Experts of a small language model: vocabulary 32768.
Below are experts of layer 4 (counted from 0) of a mixture-of-experts language model. Rows are named router (the router's row for the expert), gate (a neuron's input weights, with its number), up (a neuron's input weights, with its number), down (a neuron's output weights, with its number) and show model dimensions 0-255. Each number is 128 + 32 x the weight over its row's rms, rounded and kept within 0 to 255.
After each expert's rows: a language model's description of what the expert responds to. This comes from a sample of Wikipedia text that the model never trained on.

# expert 34
router [152 103 140 108 136 133 193 127 100 181 151 137 102  92 154  63  95 116 125 177 149 129 161 129 120 194  89 148 115 104  94  55 163 135 149 116 144  60 188 104 141 133 116 112 106  78 133 109 162 161 147 121 101 122 191 120  92 170 151 154 156 170 140 168 109  93  80 215 148 117 129  95 130  92 168 125 150 146 140  92 167 100  83 145 113 115 111 146 148  98 161 129 113 108 103 139 162 134 194 114 218 102 102  91 117 160  89 150  76 154 105 119 167 100 160 107 132 124 146  97 115 146  78 194  83 138 142 103 124 127 145  77  99 119 155  50 151 166 154 115 124 136 118 155 136 133  85  72  98 173 113 110 207 148 157 131 114 143 173 167 157 154  83 106 127 112  85  84  83  76 134  38  95  67  78 129 138 111 146 125 148 125 119 138 132 145 151 111 157 146 154 115 132 127 106 127 146 164 138 112  99 149  99 133 118 134 167 134 146 173 115 101 150 176 142 166 105 141 133 159 176 137 149 100 164 120 191 110 123 167  55 122 142 150 151 174 143 170  77  65 122 127 154 153 151  92 146 157 123  66 143  86  91 192  85 126]
gate0 [145 147 169 115  99 135 130 115 121  91 153 113 117  63 113 156 146  99 121 116 151 140 172 183  79 145  96 164 119 129 211 153 149 156  88  65 120 136 134 126 180  68  85 137  98 122 128 138 131 118 129 195 188 149 136 130 190 146  73 140  73 181 177 154 121 186  84 102 104 180 112 127 152 113 134 165 121 124 141 122  65 102 130 102  71 155 154 139 122 155  65 123 139 169 100 141 155  64 153 111 145 153 128 168 114 108 159 133 140 138 145 129  98  91  79 106 158 137 138 140 152 101 163  89 141 111 109 190  93 136 118 148 134 144 124 130 137 172 137 108 156 108 111 184 124 106 104 135 116 139 119 183 157 135 142 120 146 142 145 135 156  89 117  50 189 118 128 201 160 165 102 135 129 140  66 160 163  92 105 131 164  97 134 109 120 111 107 228  73 157  85  97 120 146 152 117 115  81 136  85  99  84  91 113 108 149 108 154 110  82 129 148 103 159 154 114  79 188  89  79 112 122  82 147 133  42 157 111 175 168 122 142 182 122 120 109  86  69 132  80  96  59  96  97 102 116  90 122 118 154 132  90 136 139 100 193]
up0 [130  84 179  96 118 153 113 109 114 105 121 192 122  75 133 154 166 106 153 118 149 130 116 176 142 160  99 157 117 128 111 156 182 178 121 123 104 133 125 142 118 112 134 143 113 198 128 149 111 134 117 201 220 163 167 177 174 102  86 157 117 224 159 150 149 159  45 100  96 131  90 121 121 134 152 155 104 123 122 128  74 130  96 133 108 195 166 146 123 118  82 118 116 159 132 116 144 115 115 110 151 150 200 166 140  93 117 127 135  97 132 111 115 102 139 174 205 131 149 192 116 118 140  80 117  95 133 173  80 145 136 117 109 145  96 100 131 190 160 126 196 102  67 170 116 158 162 161 137 131 107 139 161 141 119 132 125 140 164 146 117  81  97 114 136 119 111 248 169 167 127 143 123  99  65 143 104  87 144 170 147 120 126  82 101  91 115 191 126 166  99 100 156 151 121 114 123  51 141  78  78  87  72 128 130 137 112 130 118  95 164  77 113 112 166 129 134 122  86 108 142  96 147 155  72 105 101 103 138 175 161 131 198 147 119 101 139 104 150  59 151  96 105 109 128 119 113 102 132 160 129  96 153 102 115 175]
down0 [150 183 114  97  98 141  44 146 127 133 187 122 146 157 177  98 147 178 138 137 174 135 133 118 105 136 162 138 130 248 103 137 161 125 154 126 133 206 140 133 136 179 157 116  95 198 122 163 131 109 142 132 102 128  88 101 124 183 143 109 112 169 166 133 127 178 204  88 171 147 126  96 143 102 183 135 101 159 130 100 114 109 105 165 110 102  77 130 190 112  75 101 110 132 170 159 127  57 123  82 118 122 115 101 163 113 192  94 127 124 124 117 141  79 137 137 110 153 169 179  87 156 132  75 141 158  84 102 115 137 145 206 134 120  96 150 134 162 132 102 127 121  47  94 128 114 120 142 154 132 158 101 185 120  55 156 175 109  78 134 146 119 120 156 166 135  82 153 142 141 104 118  86 124 144  86 113 105 120 172 147 111 157 119 104 107 113 180 171  90 144 128 126  84 121 139 187 102 150 143  86  99 136 163 138 141 163 115 186  86 118 135 131  96 112 106 129  70 138 135  89 134 155 111  70 163 203 157 185 138  99 106 125  98 134  96 154 133 176 108  83 157 178 150 147  66 110 135 153 164 156 105 116 139 156 168]
Description: Table numeric cells. Numbers starting a table cell, such as win–loss records (18–17), race times (1:20.64), money ($17,284), coordinates, and track numbers.

# expert 53
router [122 129  85 108 102 117 137 104 124 142 216 151 108  84 141 153 103 108 132 148 141 123 178 133 112 163 104 159  70  74 143 109 138 133  98 103 158  77 157 162 145 130  80 171  98  98 130  74 116 149  99 118 157 147 183 132 119 138 115 125 179 182  96 116 109  53 105 151 105 120 158  81 122 154 156 162 161 133  94 120 188  71 132 145 185 101  99 161 143  88 124 112 226 159 108  99 117 133 154 124 193 155  96  76 147 140  70 170  77 173 170 131 161 103  99 133 158  73 126 164 140 117 100 135 112 169 119 154 145 123  54 109  71 114 187 100 125 122 119 128 101 102 184 175 137 132 123  80 122 186 107  89 172 141 155  85 140 138 171  81 151 155 164 110 120 145 112 107 126 155  94 112 137  59  93 117  83 138 135 130 128 131  96 118  82 122 198 154 128 212 148 108 131 113 114 121  98 181 127  78 127 163  91 111 128 146 160 131  93 159 100 152 137 165 188  90 153 179 147 198 151 141 134  84 181 147 154 116 125 149  60 127 111 106 121 117 129 144 115  58 118 157 107 162 118 120 134 149 153  68 131  94 131 142  78 147]
gate1 [106 115  99 107 178 116 114  77 103  98  52  98 109 189 134 224 116 126 128  79  64  77 139  92  96 141 125  82 136 125 150 137 147  87  96 122 152 108 133 115  68 175  92 153 173 126 154 126 110  99 100  68 107 162 162 134 109 112 137 128 147  83 145 115 119  94 103 128 113 139 101 113 143  84 151 140 154 109  80 132 136 187 115 156 187 152 119 134 100 146  66 142 185 237 121 140  88 167 119 170 154 107 146 137 121 151 164 105 116 111 117 163 102 158 105 108 113 126 136  93 155 165 169 154 118 174 120  79 121 105  81 120  85 132  96  53  86 163 116 111 188 166 171 109 210 123 175 142 162 102 121 112 167 157 133  94 146 127 162  92 110 126 169 101 148 181 118 181 205 133  64  92 161 103 132 137 124 135 126  99 150 101 126 110 103 129 155 126 164 147 124 159 164 134 125 146 126 147 161 123 144 149 161 148 122  79 120 129 102 135 172 150 142  60 136 110 111 156 174 160 109  95 184 154 175  39  80 141 101 120 154  94 125 180 147 126 132 144 192 142 187 168 160 147 166 142 113 127 116 115 156 140 171 131 123 168]
up1 [171 117 143 150  88 132 154 169 208 148 173 121 198  81 133  46 185  71 136 156 171 136 116 141 144  96 148 110 184 172 149  81 142 161 185 134  97 100 101 149 149  28 145 115 120 101  88 149 116 154 114 147 122 163 120 155 151 101 165 132  90 137 100 117 153 193 100 134 132 109 152 148 102 155 104  96 154 150 188 117 140 125 135 108  51 113 137 130 155  71 154 176  82  15 116 116 184 117 128 103 137  92 127 120  99 104 125 160 146 171 115 149 128 146 139 174 143 138 122 162  88  98 106  97 171  97  96 183 147  84 186 147 172 110 169 184 129  91  86 123 115  97  73 185 104 170 138 136 111 169 149 178  77  84 108 149  87 128  93 127 153 134  67 152  56 120 115  85 110 116 162 141 149 114 141 121 127 117 147 109 177 155 140 130 123 113  83 104  67 113 150 136  99 113 102 114 121 122 117 141 120 116  94 138 132 148 124 121 158 141 147  99 115 181 123 168 155 151 138 105 157 162  81  89 114 190 156 106 162 150  91 114 112  92  95 125 117  74 105 108 101  90 119 126  77 109 103 165 121 101  66 105 158 137 131  92]
down1 [148 118 137 147 136 138 127  85 180 171 122  51 111 182 152 127 159 104  79 108 205 136 152 139 141 142  88 147  87 153 126 109 113 123  83 134 128 167  83 186 158 131 133 174 126 117 108 158 143 129  97 148 162 152 142  99 116 161 121 139 115 166 129 157 138 137 134 162 131 114 195 118  98 167 156 141 166 114 153 135 138 138 115 148  73  33 152 126 160 146 129 130 119  64 135  98  73 154  87 136 114 153  45 163 188 145  87  73 119 190  90 153 176  77 113 127 105 202 122 128 101 109 149 100 156 155  42  93  48 130 142 106 103 185 138 105 122 192 146 135 122 139 180  88 168 132 193 106 136 102 113 142   4 125 141 156 132  97 125 167 168 138 113 161 119 130 107 118 122 120 158 127 133 145 124  68 119 153 148 176 127 171 147 133 166 156  70 145 135 109 181 128 109 134 144 170 155  97 151 151 126 126 130 106 156 174  99 126  68 121  94 137 119 113 150 100 143  62 119  90  98 115 129 186 129 140 124 165 112 112 109 126 137 158 150 119 111 181  92 158 131  88 170 135 117 139 150 143 150  36  92  92 154 134 141 122]
Description: Pronouns and years. Subject pronouns he, she, who starting clauses, plus year and number pieces after died, in or on, like 1656, 1853.

# expert 37
router [119 109 112 130 138 113 164 136 125 155 160 129 125 142 118 116 142 147  93 182 147 150 162 150  90 167 132 134 127 123 113 110 138 119  90 126 138 104 151 161 110 121 103 128  95 136 151  82 137 137 112 143  45 116 159 131 104 144 130 143 143 187 118 164 118  75  83 204 126 119 148 115 112 174 142 121 145 124  74 134 151  88 128 137  90 107 118 150 192  77 168  96 207 154 111 142 159 196 130 156 121  95  52  96 118 137  78 138 104 149 127 160 145  97 141 109 199  81 130  87 121 125 119 166  89 144 126 142 149  88  87  80 105  82 148  67 119  98 133 114 112 136 150 161  98 126 119 123 136 138  88  78 168 150 176 178 103 112 145 137 156 157 120  74 126 121 102 121  79 108 128  36 116  99 115 119  77 138 208 152 139 110  76  99  65 171 155 196 128 181 131 132 135 163 106 204 162 142 139 114 103 144  60  90  81 213 130 143 137 165 105 142 127 172 135 175 113 164 173 168 196  85 112 127 171 136 153 153  69 136 101 136 122 125 147 182  90 147  62  93 117  92 173 165  93 126 129 132 158  70 126 118  71 143 128 124]
gate1 [142 138  95 157 126 104 112 176 169 160 187  81 131  65 144 120 127 204 118 148 119  73 111 143 104 173 133 113 151 122 159  94  69 129 187 185 109  99 162  94  89 115 101 118 109 129 132 112 152  98 159 189 108 118 122 120 145  77 114 111 146 114  93 136 119 120 167 103 102 126 152  96 128  99 170 108  90 131 154 126 105  95 136 117  75 120 141 117 118 152 140 161 114 120 154 163 143 147  74 126  78 125  58  88 120 114 176 113 145 168 166 181 116 125  87 106 104 175 108 124 126 159 108 140 165 111 150  75 138  98 184 147 187 120 154 107 162  90 116 169 173 164 178 157 161 196 137  96  91 162 168 167 148 102 188 174  96 109 185  55  51 122 134 105 157 119 177 109  80 118 108 130  95  71 129  58 108 125 136 150 130 123 100 112  92  79 164 128 112  89 148  85 199 101 130 145 125 145 124  72 122 106 145 155 194 171 166 170  80 120 109 125 114 173  58 135 144 133  75 184 130 198 134 124  99 116 177 102 153 147  92 116 116 164 115  66 136 136 115 165 166 111 114 123 119 104 186 104 121 115 108 108 136 131 176 145]
up1 [178 159  96 165 146 128  84 177 143 152 164  63 151 100 142 112 108 230 134 144 110  75 106 175 108 145 152 114 179 131 184 128  90 133 167 183 119 147 158  83  91 134 115 117 121 105 125 126 131 108 145 193 104 118 113 116 153  81 143 101 148 125  74 110 147  90 198 110  75 127 142 137 131 125 151  88 101 113 167 138 126  89 145 127  71  82 172  95 125 164 136 129 109  92 153 180 164 140  66 126  59 125 105  77 148 122 174 110 145 164 186 205  96 119  95  94 109 164  91 127 115 164 115 132 157 109 135 128 123  86 145 115 175  95 142 105 167  85 124 149 154 183 133 174 160 194 121 118 100 139 138 174 135 124 196 159 107 115 165  68  75 129 123 122 187 123 200 114 106 102  96 120 122  74 141  69  95 120 114 100 104 133 132  85  98 121 128 109 117 120 144 102 176 130 116 135 130 106 154  84 101 128 139 135 183 202 122 140  48  81 123  99 109 142  84 155 147 136  73 154 137 205 133 157 112 102 177  95 143 150 109 128 135 123 115  71 129 119 142 180 151 114 107 134 113  76 197 118 137 120 111 108 131 109 172 116]
down1 [194 139 117 124 116 113 152 191 134 141 196  46 120 118 158 121 133 122  99 137 120  98 205 155 100 122 143  83  82 103  90 164 114 105 111 159  55 108 122 152 116 129  66 101 112 163 179 130 119 111 193 138 145 137 126 118 172 130 144 148  87  94 180 134 112  80 142  71 166 109 168  84 171 123  79 104 100 113 185  85  68 124 149 101 116 126 104 164 105 148 132 150  76 177 187 166  80 194 116 173 135 138  83 125 132 123 110  99 106 126 144 126 121 147 108  89  79 107 145 139  68  96 126 160 132 161 102 138  76 140 164 188 179 176 143  97 167 139  83 109 129 145 171 158  87 153 166  90 122 107  92 141 150 153  68 148  92 135  57 122  73 145 113  68  92 135 209 167 127 122  94 107  55 139 150  88 127 163 119 125 142 117  81 104 176 135  97 112 157  92 113  88 146  89 173 189 104  97 103  81 102 133 109 109 139 146 149 168 125  96 129 159 102 124 110 144 116 142 153 162 109 132 121 103 123 144 144  82  77 104 134 191 117 127 124 165  77  73 105 110 159 111  83 122  98 121 138 137 109 148 166 157 166 126 120 115]
Description: Counts and scores. Whole numbers and number words for counts, scores, chart positions and durations, like scored 10 points, number 7, five days, two, several.

# expert 16
router [108 146  94 128 173  79 145 124 105 143 156 116 108 132 135 128 109 135 121 122 139  97 135 163 115 147 104 106  80  84 120 108 158 130 112 109 139 120 150 110 114  99 132 128  66  75 168 104 181 178  96 158  44 129 209 138 147 131 161 129 147 145  67 144 145 120 124 152 131  99 136 102 116 106 149 107 130  95 156 164 151  91  55 137 142  95  51 142 117  93 156 123 192 139 114 125 145 189 128  70 154 108 138  69 157 131 118 144 133 166 145 119 136 126  88 111 183  99 184 104  52 145 127 158 119 175 138 153 108 140 120  58 103  96 111 109 121 114 156 123 117  99 131 171 112 150 126 158 178 159 107 138 132 162 153 130 101 119 189  90 150 176  95 114 125 120 139 110 112 131 189  75 122 128  99  48  65  94 166 141 163 165 105 121  78 149 183 140 203 192 188  99  63 120 136 132 131 179 162 117 138 173  95  92 124 164 133  99  77 190 105 146 151 148 167 109  94 135 144 167 136 101  99 104 161 136 110 128  92 100  99  84 155  67 161 160 104 190  84 116  80 105 176 140 141 114  82 145 198  82 110 104  85 147 120 144]
gate0 [ 76 141 143 158 175 162 138 123 135 159  89 160  97 128 172 114 156  75  88 164 182  64 151 200 115 127 151 129 174 171 147 138 148 157  95 135 118 140 113 119 148 176 136 124 166  73 126 124 109 149 135  97  80 117  88 154 116 135 149 180 138  86  87 151 128  94 135  86 150 115 128 141  94 159  92 125 129 110 174 115 163 119 157 132  92 123  78  78 133 146  70 142  72 111 145 151 177 139 107 101 126 159 128 210 117  89 113  71 188 131  94 158 118 100  73  91  87 120  94  93  97 139 109  96 184  89  89 109  97 103 132 179 156 136 152 118 165 104 152 134 219 131 140 159 102 150 125 126 175  79 159 157  93 110 170 164 159  98 123 126 152 125 187 121 130  86 139  96  80 121 139 181 126 148 100  88 114 116 157  68 100 132 137 131 167 150 138 145 130 129 162 152  82 184 191  58 149  73 114 136  89 214 151 125 203 169 116 152 145 106 150 123 128 145  97 110 103  80 142 147 128 119 151  82 167 130 108 165 110 155 172 142  89  82 147 101 144 144 108 122  81 199 114  84 119 122  96 112 116 113  87  90 192 123 145 103]
up0 [ 90 187 164 120 147 145 121 163 150 154 160 173 101 139 201 122 160  74 130 118 143  88 110 167  94 119 139 105 168 147 152 119 128 115 115 153 127 179  94 151 127 188  88 206  88  69 138 107  94 138 125 119 117 126 102 148 164  96 187 121 138 120  95  90  85  85 133  88 139 115 118  98 130 113 101 163 104 110 140 139 161 119 108 126 125 145  83  87 121 135  97 135  61  78 118 112 176 167  91 107 173 108 147 151 170  99  92  91 198 188 103 174  88 110 104 155 138  89  59 120  99 129 105 151 152 117 144 128 107 152 161 107 129 145 139  83 165  75 127 130 177 143 173 145  99 169 133 109 103 168 123 145 143  66 143 153 149 109  82 148 151 131 151 110  68 124 187  96 101 137 136 166 101 178 155  81 118 108 169 147  85 140 123 137 112 154 122 104 146 168 155 120 130 146 163  79 150 103 121 108  94 184 121 119 147 187  85 109 155 115  94 125 121 197  93 100 123 136 167  92 110 163 116 127  89  88 127 180 137 135 204  98  63  78 129  82 154 146 107 131  45 118 105 103  83  85 143 144 173  83 150 153 213 183 161 122]
down0 [157 140 165 152 112 127 152 177  91 116 142  96 143 137 102 180 108 160 162  85 112 101 130 143 141  97  96 136  93 134 138 146 149 159 123 167 146 151 101 107 123 135 137 121 111 160 175 101 176 120 153 174 120 135 148 149 171 102 136 154  84 133 172 142 143 154 121 107 139  70 168 115 108 109 135 125 176 255 210 179 133 139 215  67 130 101 127 186 119 151  61 112 126 151 123 187 161 157 107 128 106 189 114  53 146 147  81 152 197 162 146 140 152  83 161 101 126 166 150  31  80 146 117 132 115 131 181 100 114 106 101  99 127 135  90 143 109  93 120 168 151 135  89 100 103 133 123 162 164 146  78 171  83 136 114  97 113 115  77 172 134 111  93 135 143 128  91 141 121 127  97 115 145  76 125 129  98 130 145 165 123 196  94 118 202  99 107 153 176 158 112 122 121 152 161 114 148  95 143 127 154 116 156 106 157 130 159 164 119 184 139 196 168 127  53 166 121 149 144  79 132  93 137  86 156 151 119  85  99 129 121 208  99 103 138 116 121 134  87 158 115 132 137 118 119 106 128 106 115 145 160 136 173  58 163 111]
Description: Proper-name word pieces. Inner pieces of foreign or compound proper names, especially hyphen-plus-capital pieces like Anheuser-B, Scooby-D, and accented letters like ç.

# expert 51
router [ 98 108 116 114 152 136  93  40 114 149 140 184 161 129 127 126  56 133 114 192 151 137 160 131 142 174 126  83 118  96 146 110 174 162 138 128 117  90 198 135 105  58 119 134 123  83 191  85 159 176 130 117  89 123 154  87 134 133 127  84 165 107 124 106 104  38  96 169 140 108 110 128 145 135 161 105 132 104  99 147 184 118  98 134 159  66 126 130 174  68 152 113 177 172 115 100 165 117 151 109 188 118  86  73 159 141  94 154 114 147 156 156 161  93 134 114 176  96 142 116 177 107  89 179  96 114 123 186 113  82 106  59 108 127 136 143 131 131 136 130  91 110 133 157 112 150  85 112 123 160 120 105 123 164 159 151 108 128 182  87 200 159 101  96 147  92 118 100  95 138 145 119 123 135 110 144 109 125 132 126 188  87  92 134  90 144 169 130 149 159 149  91 107 149 138 141 155 152 113 122 100 230  81 117  49 127  89 119 113 144  96 103 144 164 217 155 104 188 127 177 118  98 125  81 129 130 166 101 134  78  90 143 131 110 139 133 173 137 125 119  72 124 166 157 111  61 135 179 148 122 104  96 141 153  76 134]
gate0 [158  92 151 146 136 120 148 137 160 149 117 128 129  79 174 113 149  74 130 194 129 141 145 108 101  55 147 127  94 165 126 109 118 108 129 152 113  95 163 129 114 154  89  94 153 141 100 115 110 122 162  99 122  80 101 161 129 124 166 114 106 156 103 218 147 192 122 144 181 163  86  91 148 123 111 182 149 180 104 188 105 184 125 128 134 142 137 100 194 166  99 180 116 134 147 107 140 169 132 131 108 184  61 129 120 125  73 111 135 174  59 132 138 134 159 147 140 117 101  30  91 116 145 103  40 135 137  78 124  58 193 189 135  79 108 114 153 159 118 132 142 121 125 112  91 118  99 156 171 171  96 145  80  85 129 105 158 131 144 148 102  81 158 128 142 147 114 121 161 150 160 141 111  96 106 158 153  93 178 143 127 121 127  84 131 116 130 104 107 122  85 124 121 122  75  98 152 197 137  85 162 155 114  93  31 125 166  85 117 141 139 105  95 145 128 165 113 132 128  97 184  64  92 118 125 152 163 153 154 140 121  99  68 167 152 118  88 134 130 166 117 155 182 189 110 117 167 106  99 130  73 135 108 129 155  71]
up0 [155 147  77 114 110 114 123  83  71 115 123 131 114 183  98 142 111 181 110  76 136  96 123 128 186 211 104 128 117 127 116 135 118 106 145 122 117 170 100 152 176 130 181 145 117 126 133 128 135 150  87 155 184 178 121  75 155 154 100 125 147  97 121  54 118  91 120  84 106  93 141 156  94 140 142  48 157  94 121  91 154 112  83 119 110 125 100 150  80 107 167  64 130 139 119 150 147  94  94 134 128  88 178 118 126 135 192 145 107  76 162 115 147 119  96 118 118 136 144 157 165 114 143 161 184 132 138 137 108 190  72 110  92 171 172 157  96 127 127 137 121  93 141 125 152 129 170  94  82  99 175  92 190 197 122 145 141 130 128 134 141 187 103 118 113 161 147 122  56  99 133  73 140 156 150  98  83 147  81 114 104 127 114 215 145 159 107 138 102 139 170 124 133 166 145 172 121  72 128 139 105 149 151 138 179  68 127 157 176  84 125 167 154 125 107 101 155 134 127 109 114 210 146 141 156 113 111 106 107  79 128 181 174  79 103 153 151 103 111  55 112 115 128  78 151 137  73 191 174  98 162 132 151 128  92 198]
down0 [148 147 189 131 170 108 106 129 109  81 127 138  99 112 110 104 193 168 141 161 144 108  89 162 157 113 163 123 169 132 178 131 116 139  95 134  82 108 122 125 110 128 121 168 151 145 100 156 120 133 136  62 119 181 148 106 158 171 145 173 133 116 162 160  70 116 139 134 167 132 184 130 130  89 130 138 131 131 123  93 112 131 115 139 147  61 150 120  62 111 123 127 164 100 113  63 171 225 185 133  50 130 145 160  72 154 157 111 165 107  99  98  55 118 177 164  63  92  99  96  72 107 148 143 181  94  75 153 136 157 137 155 120 107 104 123  83  50 123 124 128 118 119 111  98 124  91 120 169 124 126  92  94 148 111 123 133 179 119 186 106  98 122 144 176 177 142 154 151 126  87 178 180 148 138 101 175 127 133 112 116 201 128 166  78 119 128 136 130 141 160 189 107 177 148 122 163 109 154 117 117 170 175 151 162 155  97 148  85  95 133 147 150  86 162 145 149 161 162 126 191 153 131 135 149 123  93 140  72  91 136 161 142 147 117 130 125 154  92 137 140 140 139 121  85 132 128  78 153 223 197 157 141 149  86 193]
Description: Dates and list commas. Commas ending years or days in dates and season lists (2014–15, May 24,), plus month names, and, and pipes in result tables.

# expert 0
router [177 110  89  92 173 118 143 112 126 185 184 158  96 115 163 112 137 132  75 228 173  95 181 138 121 144  89 129  96 107 103 127 139 154 133 152 129 137 127 127 139 112  40 127  90  73 165 114 114 143 108 140  75 147 122 132 197 160 173  58 129 173 116 152  84 115  81 181 121 129 120 122 125 127 126 146 196 130  75 177 157 116 119 159 170  85  96 190 156 101 113 102 139 138 139 147 135 169 143 123 137 134 102  95 174 182  80 172 128 157 140 213 162  87 100 135 143  95 198 142 132 159  89 157 124 161 101 171 129 102 129  99  65 101 148  69  81 123 118  85  85  72 161 164 121 105 128 121 139 168  90 107 142 176 150  89  89  95 176 101 144 124 116 126 157 132  95  91 110 136 143 104 122 105 136 111  97 136 154 136 154 108 114  74 142 125 126 124 180 153 161 121 111 142 173 138 165 160 137  85 127 159  87 123  65 129 117  77 127 130 112 210 154 125 172 113 116 137 138 134 200 126 101 106 203 131 128 135 110 112 102 114 164 136 125 165 181 145  93 113  85  83 147 153 110  94  92 122 135  56 125 135 152 142  94 173]
gate0 [102 197 141 115 120 116 120 107 143 139 137  90 119 141  81 209 106  50  84 197 155 149 117 138 173 112 125 101 111 112  94 119 133 131  62 165 123 104 110  88  99  58  68  82 179 121  60 175 103 146 135 128 121 142  78 164 166 140 149  88 132 181 141  78 136  97 116 118 158 122  91 101 146 111 158  97 124 168 158 151 148 122 133 141  91  69  93 112 217 105 130 130 161 135 117 140 128 137 173 121 142  96 157 172 139 112 111 152 141 111  90 139 112 118 106  94  42 125 100  74 141 118 142  53 163 110  62  90 103 179  77 101 163 115 134 172  54 143 128  86 126  91 103 179 111  96 130  89 130 172 167  97 122 107 132 124 146 143 147  97 131 134 165 135 123 106 155 156 151 137 138 100 181  88 104 133 121 158 147 186 129  93 155 123 119 135 154 101  93 160 129 136 104  90 144 138 170 170 135 161 157 117  68 142 134 176 184 127 131 114 157 182 112 131 119 135 139 160 174  97 111  98  87 107 151 134 172 110 115 127 158 168  82  60 125  93 192 134 211 107 113 144 174 128  97 136 165 147 151 104 183 137 141 131 137  73]
up0 [122 159 136 128 155 152 100 139  86 113 142 139 124 139 101 187  90 116  98 105 139 170 107 138 178 105  72  86 121 133 122 134 131 121  64 143  97 188 122 141 114  77 100 139 168 149 113 175 111 144 103 137 119 180  77 143 131 166 139 102 120 169 107 105 156 170 116 148 176 155 126 158 126 122 130 113  92 157 104 159 155 100 117 163 111  97  91 149 189  61 112 156 139 118 117 153 173 129 179 134 124 170 124 140 164 108 107 145 152 158 103 141 143 151 108 119   6  86 130  52 137 158 164  17 131 100  97 130  95 142 124 116 129 100  95 122 100 128 130 104  89  90  93 147 113 141 124 134 139 177 162  75 135 129 148 114  85 104  91 145 178  97 115 153 178 135 167 155 128 163 114 139 126  67  72 123 110 160 163 189 124 112 127 113 154 135 161 148  96 139 107 144 131 126 125  99 144 159 145 204 143 110 101 169 115 152 185 111 147 128 177 163 116 106 115 151 152 164 157 114 133  84  83 129 100 118 124 119  93  98 152 193 123  34 119 129 164 130 179  12 103 141 136 161 139 102 154 138 210 152 150 129 209 135 171 113]
down0 [125 184 104 114 134 157 107 119 126 121 126 130 165 152  91 184  93 144 150 138  94 119 138 154 168 111 137 182  63 156  61 126 130 148  96 110 127  90 157 117 104 176  77 103 190 148 116 130 147 140  99 100 144 135  87 104 172  82 107  57 194 175 200 128 106 118 107 203 104 145  71 180 126 134 123 167 146 219 116 135 180 140  72  94 145 158 121 143 152  93 133 158 137 118 147  65 175 111 159 138 121 120 176  80  76  63 145 150 124 128  61 172 124 167 163 117  60 149 153 113 156  98 106 101 149 138 141 145  87 135 181  66 129  98 106 141  63 115 143  73 124 114 138 121 164 104 177 134 106 110  68 135  53  96  83 107  80 112 135 155 103 134  97 125 112 148 135 105 147 140 132 161  85 116 139 180 147 147 182 116  99 118 131 129 169 104 108 161 106 104  89 172 114 144  97 122 116 118 144 156 129 132 119 145 150 160 137 163 157 150 166 166 122  57 132 118 149 128 142 161 180 122 131 131 110  71 116 134 153 129 177 174 100 105 174 113 131 127 168 118 181 126 111 153  43 135 144 157 146 110 150 127 145 145  98  53]
Description: List items after conjunctions. Nouns and adjectives in coordinated lists, usually after and, commas or including, such as black, silver, grants, local.

# expert 23
router [135 137 101 114 126  87 129  94  82 122 118 154 132 140  96 126 118 128 144 129 142 101 121 132 140 166 118  98  75 126 135 104 159 181 112 120 169 140 150 161 146 122 106 124  81  49 156 121 128 183 161 162 106 126 187 139 108 141 122 123 164 158 112 134 156 124 107 131 118  88 170  99 118 123 158 127 116 141 119 156 141  75  96 186 161  72  82 173 118  51 161  92 177 127 105 158 151 149 134  89 169  81 112  97 180 155  58 192  73 151 139 138 133 140  88 114 165 104 147 141  70 131 117 132  98 200 141 122 104  97 115  86  80 129 146  90 162  94 161 138  85  98 130 159 110 164 124 122 113 158  57 126 164 169 147 174  77 126 192  97 163 181  96 115 133 137 140 134 125  96 151 103 120 117  52 109  70 103 167 173 175 124 109  95  98 163 150 149 161 159 199 109 102 119 126 137 147 174 181 114 125 151  94 102 142 174 112 118 123 199 102 111 165 123 162 139 129 168 164 195 147 175 105 105 148 176 119 141  88 115  78  64 177  69 143 147 145 137 111 103 100 116 185 140 136  76 116 176 164  49 102 100 119 145 136 175]
gate4 [167 179 127 156 148 124  76 119  91 134  93 168  94 143 187 168 147 114 118 129 164 141  77 187 140 125 112 146 146 116 112  97 139 122  84 196 110 120  84 149  60  80 119 104 110 119  91 144 123  83 146  97  88 113 151 140 134 119 144 185 168 114 206 150 120 137 174  97 188 118 137 138 169 109 147 144 118 135 116 103 120 110 156 149 153 149 135 194 150  97 108 159 134 150 119  77 133 174 119  33  69 114 113 116 158 186 122 138 154  90 154  83 131 169 123  61 112  79 143 160 167 101 192 129 129  65 122 139 130 129 143 139 125  89  62 129 125 148 119 183 115 138 159 123 165 107 119 105 152 132 185 133 140 197  98 128 111 164 131  85 181 135 116 120  54 169 176 120 102 146 138 116 180 130  88 182  82 148 150 103  97 143 161 197 138 110 150 145  57  95  79 152  91 128 156 106 126 171 114 111 114 167 144  51 169 117 107 105 151  75 159  91 128 154  89 141 123 112 151 204  94 132  78 154 134 136 132 133 141 163 110 152 148  68 127 131 137 145 115 178 112  95 145 151 100 168 109 141 168 173 170 105 102 104 151  89]
up4 [124  95 149 126 112 158 158 136 124 139 144  84 158 148 146  79 138 127 175 153 121 125 145 111 162  91 161 102 126 144 160 166 149 139 149  66 199 111 183 165 125 179 115 115 127 137 126 147 145 185  99 173 128  80 141 151 138  69  96  98 112 131 122 137 206 137 143 112  69  83 106 127 110 143  95  49 149  79 139 130 125 196 137  91 129 139 174  92 177 104 153  89 108 181 159 178 113 129 123  99 191 103  96  84 154  87 104 102  73 120 158 183 140 113 149 101 104 127 134 161  51 169 126 123 140 150 145 150  65 138 133  82 153 128 178 104  85  44 175 115 142 172  56 140 149 140 120  87 181 123 119 155 174 140 135 171 130 111 127 151  90 135 148 132 108 113  48 133 151 163 138 166 144 146 122 124 151  95 179 163 138 102 141  80  93 139  70  99 131 112 214  78 128 159 142  95 105 139 158  83 145 126  85 190 105 150 109 109  91 180 118 110 176 132 117 110 113 109  70 111 107 121 121  99 173 128 104  74 169 117 179 111 136 128  88 162 153 117 115  79 147 181  67 139 135 102 149 138  93 104 144  99 101 141 120 149]
down4 [136 143 117 125 202  95 139 146 129 140 155 131  63  88 112  89 199 141 140 153 105 103 153 100 148 106  90 113 110 113 138 100 166 112 105 135  56 153 110 140 120 130  96 147 108  96 111 178 149 178 162 131 121 152  34 176 139 105 177  82 113 102  60  75  94 161  97 172 110 121 136 118 161 169 145 127 131  98 133  99 117 132 138 183  68 106 137 107 182 189 119  78  92 116 126 167 115  84 204 137 137 117 134 129 158 140  95 108 103 128 168 131 100 121 148 150 153 115 121 114 171  76  94 160 126 158 175 109 126 134 104 179 183 162 178 109 179 131  58 181 112 132  88 134 148 116 135 129  63 179 109 138  90 100 157 181  99 123 140 117 117 159 119 151 122 112 144 103 141 102 142 124 126 151 171 135 165 140 116 142 154 166 133  78  86  96  82  65 188  89 126 146 170 124  91 124 102 123  57 142 152  94 116 139  61 111 114 141 122  74  87 155 130 126 146 109 131 136 140 127 124 157 182 164 164 138 119 143 146 124  87 105 179 132  92 133 172 202 134  18 161 162 123 142  54 133 134 106  85 139 134  83 114 162 143 145]
Description: Foreign name fragments. Single letters and word pieces inside foreign or unusual proper names, often with diacritics: Jun(aluska), Dol-de-B(retagne), Kem(erovo), ö, ș.